config.toml
router_cosine_scale = 14.0
n_head = 10
n_kv_head = 1
final_lr_fraction = 0.0
Below are experts of layer 8 (counted from 0) of a mixture-of-experts language model. Rows are named router (the router's row for the expert), up (a neuron's input weights, with its number) and show model dimensions 480-511. Each number is 200 + 30 x the weight over its row's rms, rounded and kept within 0 to 999.
Before each expert's rows: "comes after" lists some tokens at least twice as common just before its tokens as in all text. This comes from a sample of Wikipedia text that the model never trained on. Tokens count by the router's weight.

# expert 3
comes after: "| ", ".", "–", "-", ",", "a "
router,239,229,227,241,240,179,252,198,191,164,196,200,141,209,280,206,198,202,157,198,221,197,242,189,192,168,167,178,205,158,235,222
up0,184,166,219,166,219,214,253,231,166,188,183,181,133,190,169,184,200,132,189,151,221,207,189,215,252,233,202,210,187,202,226,206
up1,216,210,174,237,210,162,186,215,174,212,246,221,166,153,187,186,193,164,197,175,175,213,176,203,157,179,241,229,198,203,241,194
up2,164,190,214,207,250,167,151,202,181,238,176,225,167,267,164,273,213,222,216,176,189,194,171,213,182,224,224,245,201,143,207,166
up3,264,167,197,250,164,226,226,189,196,179,189,227,195,175,211,138,204,170,267,236,236,266,237,172,198,173,214,188,225,176,191,167
up4,215,265,245,232,212,239,210,192,176,250,203,227,245,199,248,173,188,187,209,173,156,223,190,195,171,256,201,253,177,218,173,206
up5,237,260,198,155,284,175,162,193,190,175,220,225,177,185,209,218,235,191,229,171,168,211,157,178,135,247,133,194,190,211,196,164
up6,229,203,193,238,231,248,211,166,240,148,238,166,242,176,216,198,256,209,165,246,185,223,232,217,201,252,179,202,189,263,189,183
up7,207,176,182,130,218,204,224,207,230,186,142,170,156,174,166,158,239,205,176,233,217,168,197,216,201,229,184,228,194,169,239,218
up8,209,222,237,178,182,200,210,181,166,193,228,226,219,183,190,162,237,193,246,265,209,168,219,189,182,214,216,172,223,262,159,195
up9,190,170,192,227,190,188,226,179,295,207,213,194,208,217,197,181,246,206,154,206,223,218,236,187,174,209,231,193,209,215,157,211
up10,171,170,163,189,190,184,246,221,138,197,268,237,196,214,248,171,242,202,173,191,202,225,203,160,176,252,269,140,185,191,174,209
up11,212,202,160,162,244,215,180,215,205,146,210,179,211,202,192,216,220,190,158,250,187,225,226,166,194,220,217,225,206,251,205,192
up12,243,182,176,236,223,189,237,188,157,200,192,192,198,190,195,256,245,204,211,183,184,169,207,194,229,211,203,208,199,199,197,175
up13,100,216,154,248,205,186,212,235,150,178,237,180,190,202,219,178,207,211,205,224,178,147,306,225,179,249,182,216,185,146,179,198
up14,156,233,182,192,237,224,206,217,233,167,224,230,200,179,198,232,237,189,228,201,193,174,239,172,204,224,270,189,195,219,238,205
up15,144,206,208,216,226,196,247,212,179,204,202,215,145,172,184,195,188,210,166,199,219,211,181,210,158,244,208,182,285,209,206,186
up16,176,218,164,234,260,189,187,192,181,178,241,188,234,211,168,216,166,157,192,140,178,234,244,182,192,268,243,170,186,194,161,163
up17,196,177,235,270,167,221,251,241,223,165,216,210,201,207,176,181,202,182,167,241,211,189,212,202,221,238,198,135,201,215,201,219
up18,200,214,216,276,158,235,211,252,205,161,223,149,248,210,193,231,174,177,165,194,208,202,262,204,206,209,199,180,234,214,190,231
up19,212,149,204,203,231,211,208,222,200,226,166,206,122,122,235,190,230,181,178,167,198,178,201,206,229,182,186,189,181,180,241,210
up20,230,179,231,152,224,178,223,178,201,159,209,190,212,203,280,183,185,208,237,200,200,268,211,256,207,132,188,209,235,229,208,215
up21,185,184,202,219,133,187,182,122,168,245,183,157,173,194,200,163,261,243,202,156,227,160,203,210,183,208,126,237,207,217,234,186
up22,250,254,201,222,219,217,188,190,187,213,166,174,204,177,198,197,228,205,193,159,200,242,166,208,229,188,234,247,173,174,198,198
up23,206,177,200,206,219,180,183,184,188,209,196,156,188,159,260,205,234,186,251,191,174,151,192,186,169,136,217,230,148,231,215,196
up24,221,227,256,223,168,209,142,249,235,138,208,143,153,188,148,180,208,197,185,177,203,184,178,213,200,191,238,206,190,182,245,151
up25,186,183,137,214,220,212,242,199,218,210,218,250,186,200,171,230,177,221,191,153,229,181,251,186,216,216,200,172,188,186,202,228
up26,167,143,177,196,243,153,205,198,172,183,159,210,193,151,200,170,223,208,265,217,186,214,234,207,189,202,242,172,187,192,252,189
up27,214,237,137,192,251,185,218,205,161,211,232,225,164,235,216,235,195,209,196,193,189,176,189,198,205,198,193,255,216,188,228,227
up28,152,169,181,244,207,197,190,234,213,210,247,237,269,206,172,245,177,200,172,139,248,190,207,219,171,218,218,136,179,170,193,214
up29,153,202,239,209,198,216,196,248,184,220,234,160,171,187,154,194,202,176,183,204,208,180,239,183,171,222,237,185,168,234,211,219
up30,172,203,115,203,212,215,227,193,168,137,203,213,223,190,156,194,245,163,184,190,189,170,192,225,174,228,232,172,169,231,194,169
up31,186,172,123,238,170,248,182,170,216,205,289,166,184,233,204,275,248,179,220,210,156,171,177,224,194,180,209,165,222,181,216,167

# expert 1
comes after: "\n", "|", "\n\n", ".", "==", "201"
router,234,212,235,203,248,224,191,157,201,222,181,273,212,183,237,196,152,152,217,185,249,166,192,201,247,205,198,183,225,196,217,211
up0,188,285,179,188,223,188,134,210,182,207,175,188,196,219,224,179,188,218,216,234,265,190,203,224,177,161,210,187,176,202,193,225
up1,200,163,206,164,241,174,228,194,248,257,166,216,208,220,199,187,193,208,195,227,246,216,147,247,201,222,208,203,234,209,183,185
up2,253,201,220,215,167,210,203,202,183,259,151,141,226,190,180,138,228,189,185,153,187,190,196,219,213,236,176,223,232,161,195,171
up3,242,144,265,217,222,234,208,185,220,175,213,237,217,199,245,171,181,131,210,222,198,190,203,158,253,157,166,210,221,206,154,228
up4,214,197,243,224,184,201,206,248,211,230,229,179,248,205,215,143,194,183,177,284,186,216,173,268,207,183,238,211,234,212,174,188
up5,227,217,163,148,211,202,186,176,247,194,177,199,182,214,196,234,186,169,227,261,170,187,203,219,208,266,172,169,175,194,209,212
up6,205,200,181,232,200,208,191,180,200,200,227,206,223,178,228,215,201,182,155,177,202,182,210,189,217,157,220,194,209,235,215,201
up7,184,189,164,190,184,236,232,210,182,233,137,240,205,187,255,203,162,212,166,230,175,216,219,215,209,174,196,197,226,211,196,200
up8,160,205,214,176,222,166,232,198,250,226,231,205,226,214,231,164,185,192,208,254,275,176,202,167,218,185,240,167,235,260,219,171
up9,235,163,190,214,216,214,184,184,234,243,216,208,155,227,136,177,144,182,201,194,175,192,186,239,193,188,208,207,239,261,239,203
up10,174,188,209,178,191,238,225,199,198,190,222,174,199,228,197,223,185,197,164,162,193,216,206,248,262,201,223,244,249,190,208,217
up11,187,207,177,203,267,218,223,186,213,185,228,209,211,152,217,214,210,201,199,239,152,159,183,264,263,195,154,167,245,165,219,145
up12,177,165,176,242,205,230,174,233,189,262,183,272,175,233,207,198,215,150,202,184,150,205,221,187,239,216,187,211,164,237,179,195
up13,217,209,190,215,196,223,180,193,206,182,188,184,165,197,229,180,170,180,212,230,207,243,207,184,211,172,248,179,156,171,190,237
up14,286,188,186,209,176,188,196,171,205,199,209,168,219,220,184,241,176,233,231,231,223,176,182,237,209,163,194,205,221,218,239,144
up15,167,231,199,211,220,188,226,195,234,183,195,202,224,200,237,175,120,174,168,183,158,203,198,211,186,195,168,185,186,164,195,186
up16,204,163,233,274,238,191,240,231,197,208,135,207,173,211,204,245,182,227,227,181,213,182,209,197,221,166,190,212,187,153,190,201
up17,230,195,181,209,178,246,162,155,228,239,183,247,185,202,244,187,223,149,270,183,202,223,147,246,196,184,200,193,185,201,145,193
up18,179,200,236,167,223,168,222,164,228,209,222,181,166,192,149,205,219,149,179,258,226,180,227,192,139,195,203,195,234,232,253,256
up19,194,209,197,248,188,213,208,162,214,211,228,195,163,224,197,219,185,133,205,210,174,153,174,194,178,214,227,184,185,235,202,122
up20,186,173,243,203,242,196,142,198,180,223,215,215,243,239,150,193,187,202,198,223,161,180,198,216,156,248,170,156,211,168,192,156
up21,154,227,185,241,223,222,233,207,232,165,240,218,221,183,183,206,262,167,178,209,198,165,235,223,204,198,153,166,198,239,188,161
up22,230,181,228,231,207,183,198,200,199,154,200,192,246,220,231,201,206,153,225,179,172,190,187,219,147,173,176,221,234,179,184,182
up23,202,186,214,117,210,189,209,179,188,210,247,216,220,238,158,223,202,189,216,213,151,165,220,241,210,213,254,234,206,217,246,200
up24,221,177,227,208,218,236,203,185,174,208,198,212,235,179,197,198,196,175,171,238,180,217,194,193,203,187,171,241,227,158,193,261
up25,153,146,196,199,192,185,158,182,195,129,210,246,225,240,205,125,165,214,183,141,206,169,182,182,198,201,200,198,229,223,232,229
up26,225,188,195,169,176,198,194,213,199,188,173,211,257,219,194,228,174,199,171,217,225,157,175,244,191,225,191,195,204,207,254,244
up27,194,176,169,230,196,200,273,126,256,187,175,210,209,185,175,144,139,240,157,250,149,172,172,235,214,201,234,263,236,176,181,212
up28,181,147,269,206,215,165,214,152,144,238,219,191,201,189,220,207,219,238,240,181,195,214,165,206,205,175,211,256,178,209,244,140
up29,259,217,153,233,218,137,217,216,206,205,206,190,250,158,260,270,234,187,218,218,144,233,238,205,180,234,180,224,212,151,194,182
up30,227,224,178,193,214,227,174,222,234,136,236,273,179,210,196,197,171,204,170,180,189,185,245,217,203,237,206,174,233,227,210,225
up31,215,205,233,221,198,236,200,216,135,249,221,222,237,219,216,192,182,217,196,194,203,160,186,147,198,175,169,208,173,225,202,189

# expert 7
comes after: "\n", "of ", "\n\n", "in ", "'", "H"
router,174,217,152,199,183,283,189,184,173,227,197,152,256,231,238,223,199,230,142,195,129,165,206,166,211,252,203,190,184,213,217,224
up0,196,164,222,218,133,249,187,191,153,223,167,164,205,118,245,209,167,215,186,211,145,208,219,169,172,225,158,195,192,177,264,200
up1,260,205,214,128,211,201,198,232,177,220,239,179,218,173,154,188,247,239,186,193,232,258,214,209,147,182,210,213,187,205,244,256
up2,193,176,180,166,220,224,257,213,290,231,201,190,225,185,139,180,218,195,166,151,242,239,214,188,169,165,217,214,197,194,180,202
up3,206,213,122,132,201,202,179,203,196,175,232,151,221,192,263,242,211,199,168,153,191,205,187,223,211,138,172,227,196,268,238,237
up4,201,208,205,211,183,228,197,216,207,215,168,237,242,152,172,225,151,165,175,206,193,238,184,206,177,225,194,211,168,199,221,271
up5,246,255,183,170,221,217,217,229,155,213,178,164,207,179,210,242,205,220,220,189,235,201,179,204,173,212,208,214,222,178,161,204
up6,225,194,154,183,228,248,199,212,234,232,181,187,195,199,225,203,159,248,218,192,197,204,176,203,200,187,162,238,171,193,147,173
up7,224,176,216,205,211,185,192,201,165,223,208,177,201,227,275,163,240,237,182,157,218,214,180,161,257,220,216,170,181,241,140,201
up8,175,214,187,235,171,216,211,191,198,237,224,221,136,189,201,182,170,260,235,231,192,159,192,233,210,248,166,217,211,229,205,187
up9,218,178,185,176,230,204,215,228,160,189,123,184,250,205,191,233,181,190,221,182,222,211,210,176,177,205,207,173,159,190,219,198
up10,215,219,198,160,185,221,168,214,174,222,135,160,227,193,241,213,181,191,180,178,227,156,227,190,214,203,185,165,138,172,164,177
up11,215,183,232,158,167,209,192,223,187,194,154,190,209,230,230,232,236,172,210,141,166,241,241,218,206,164,226,242,154,204,147,176
up12,170,215,210,235,178,195,142,149,230,216,229,241,206,228,223,209,165,164,216,224,164,163,163,197,193,163,243,224,170,239,210,235
up13,223,232,188,262,169,234,162,160,170,158,150,175,211,208,210,155,148,172,177,183,199,200,198,197,163,216,177,192,192,217,180,195
up14,216,213,216,200,185,205,177,222,249,221,206,219,182,219,213,169,202,196,198,207,174,182,183,194,214,206,183,203,183,165,194,176
up15,228,163,152,204,182,238,242,163,231,200,100,199,214,221,183,178,209,181,175,238,217,160,221,253,209,217,213,176,216,163,208,207
up16,211,242,146,199,223,213,212,233,161,188,217,173,211,152,251,201,211,221,165,187,185,202,206,235,173,212,171,199,197,215,187,214
up17,252,201,142,158,215,187,214,211,218,161,249,175,167,203,226,209,209,231,229,184,184,212,223,185,232,174,161,207,169,209,222,162
up18,165,237,171,160,246,246,216,184,236,210,177,224,242,227,265,254,198,176,210,229,205,163,192,179,235,226,199,197,185,183,285,207
up19,211,196,192,193,195,240,135,227,138,202,228,193,250,259,212,218,244,205,125,191,211,155,180,146,227,165,156,205,198,153,237,204
up20,184,212,205,175,136,185,163,182,245,175,193,166,269,277,212,198,156,213,173,209,183,151,231,151,211,227,175,206,198,169,211,240
up21,208,185,213,214,242,194,210,213,262,202,262,209,176,165,177,198,224,170,162,190,201,181,155,225,211,229,213,258,201,244,222,195
up22,218,211,187,219,231,192,209,234,266,161,201,228,184,266,204,221,199,253,236,186,217,249,192,196,146,202,180,166,230,127,191,180
up23,154,214,215,237,197,198,227,216,155,192,213,195,219,198,173,212,189,179,230,218,260,189,221,185,235,205,174,200,190,194,164,244
up24,229,199,150,236,224,178,228,174,243,228,251,123,260,210,239,228,183,265,170,217,225,215,166,198,151,227,228,168,181,160,270,235
up25,174,195,189,173,220,174,247,206,280,221,193,233,181,190,177,164,154,200,251,200,259,182,218,186,188,207,156,166,205,260,186,207
up26,165,225,150,242,224,223,203,249,208,158,159,192,190,180,235,217,231,236,188,202,202,222,234,197,197,222,160,207,230,132,145,238
up27,249,162,241,129,209,236,205,144,179,183,200,172,218,194,209,239,178,215,173,187,184,213,219,269,276,195,180,207,199,207,200,219
up28,148,151,188,202,220,226,160,219,175,161,159,197,158,210,200,219,160,209,172,153,213,169,234,184,239,202,215,180,179,219,201,169
up29,240,183,203,255,205,179,153,219,175,179,224,212,237,178,237,193,218,243,171,207,225,184,203,159,241,226,237,204,224,170,224,174
up30,170,196,225,158,212,208,211,158,155,196,239,157,196,210,207,180,203,219,177,159,178,154,139,249,152,185,225,213,179,217,158,126
up31,243,208,207,162,233,192,240,163,200,161,186,247,203,201,222,197,223,205,168,230,185,170,158,263,229,195,222,182,160,201,225,209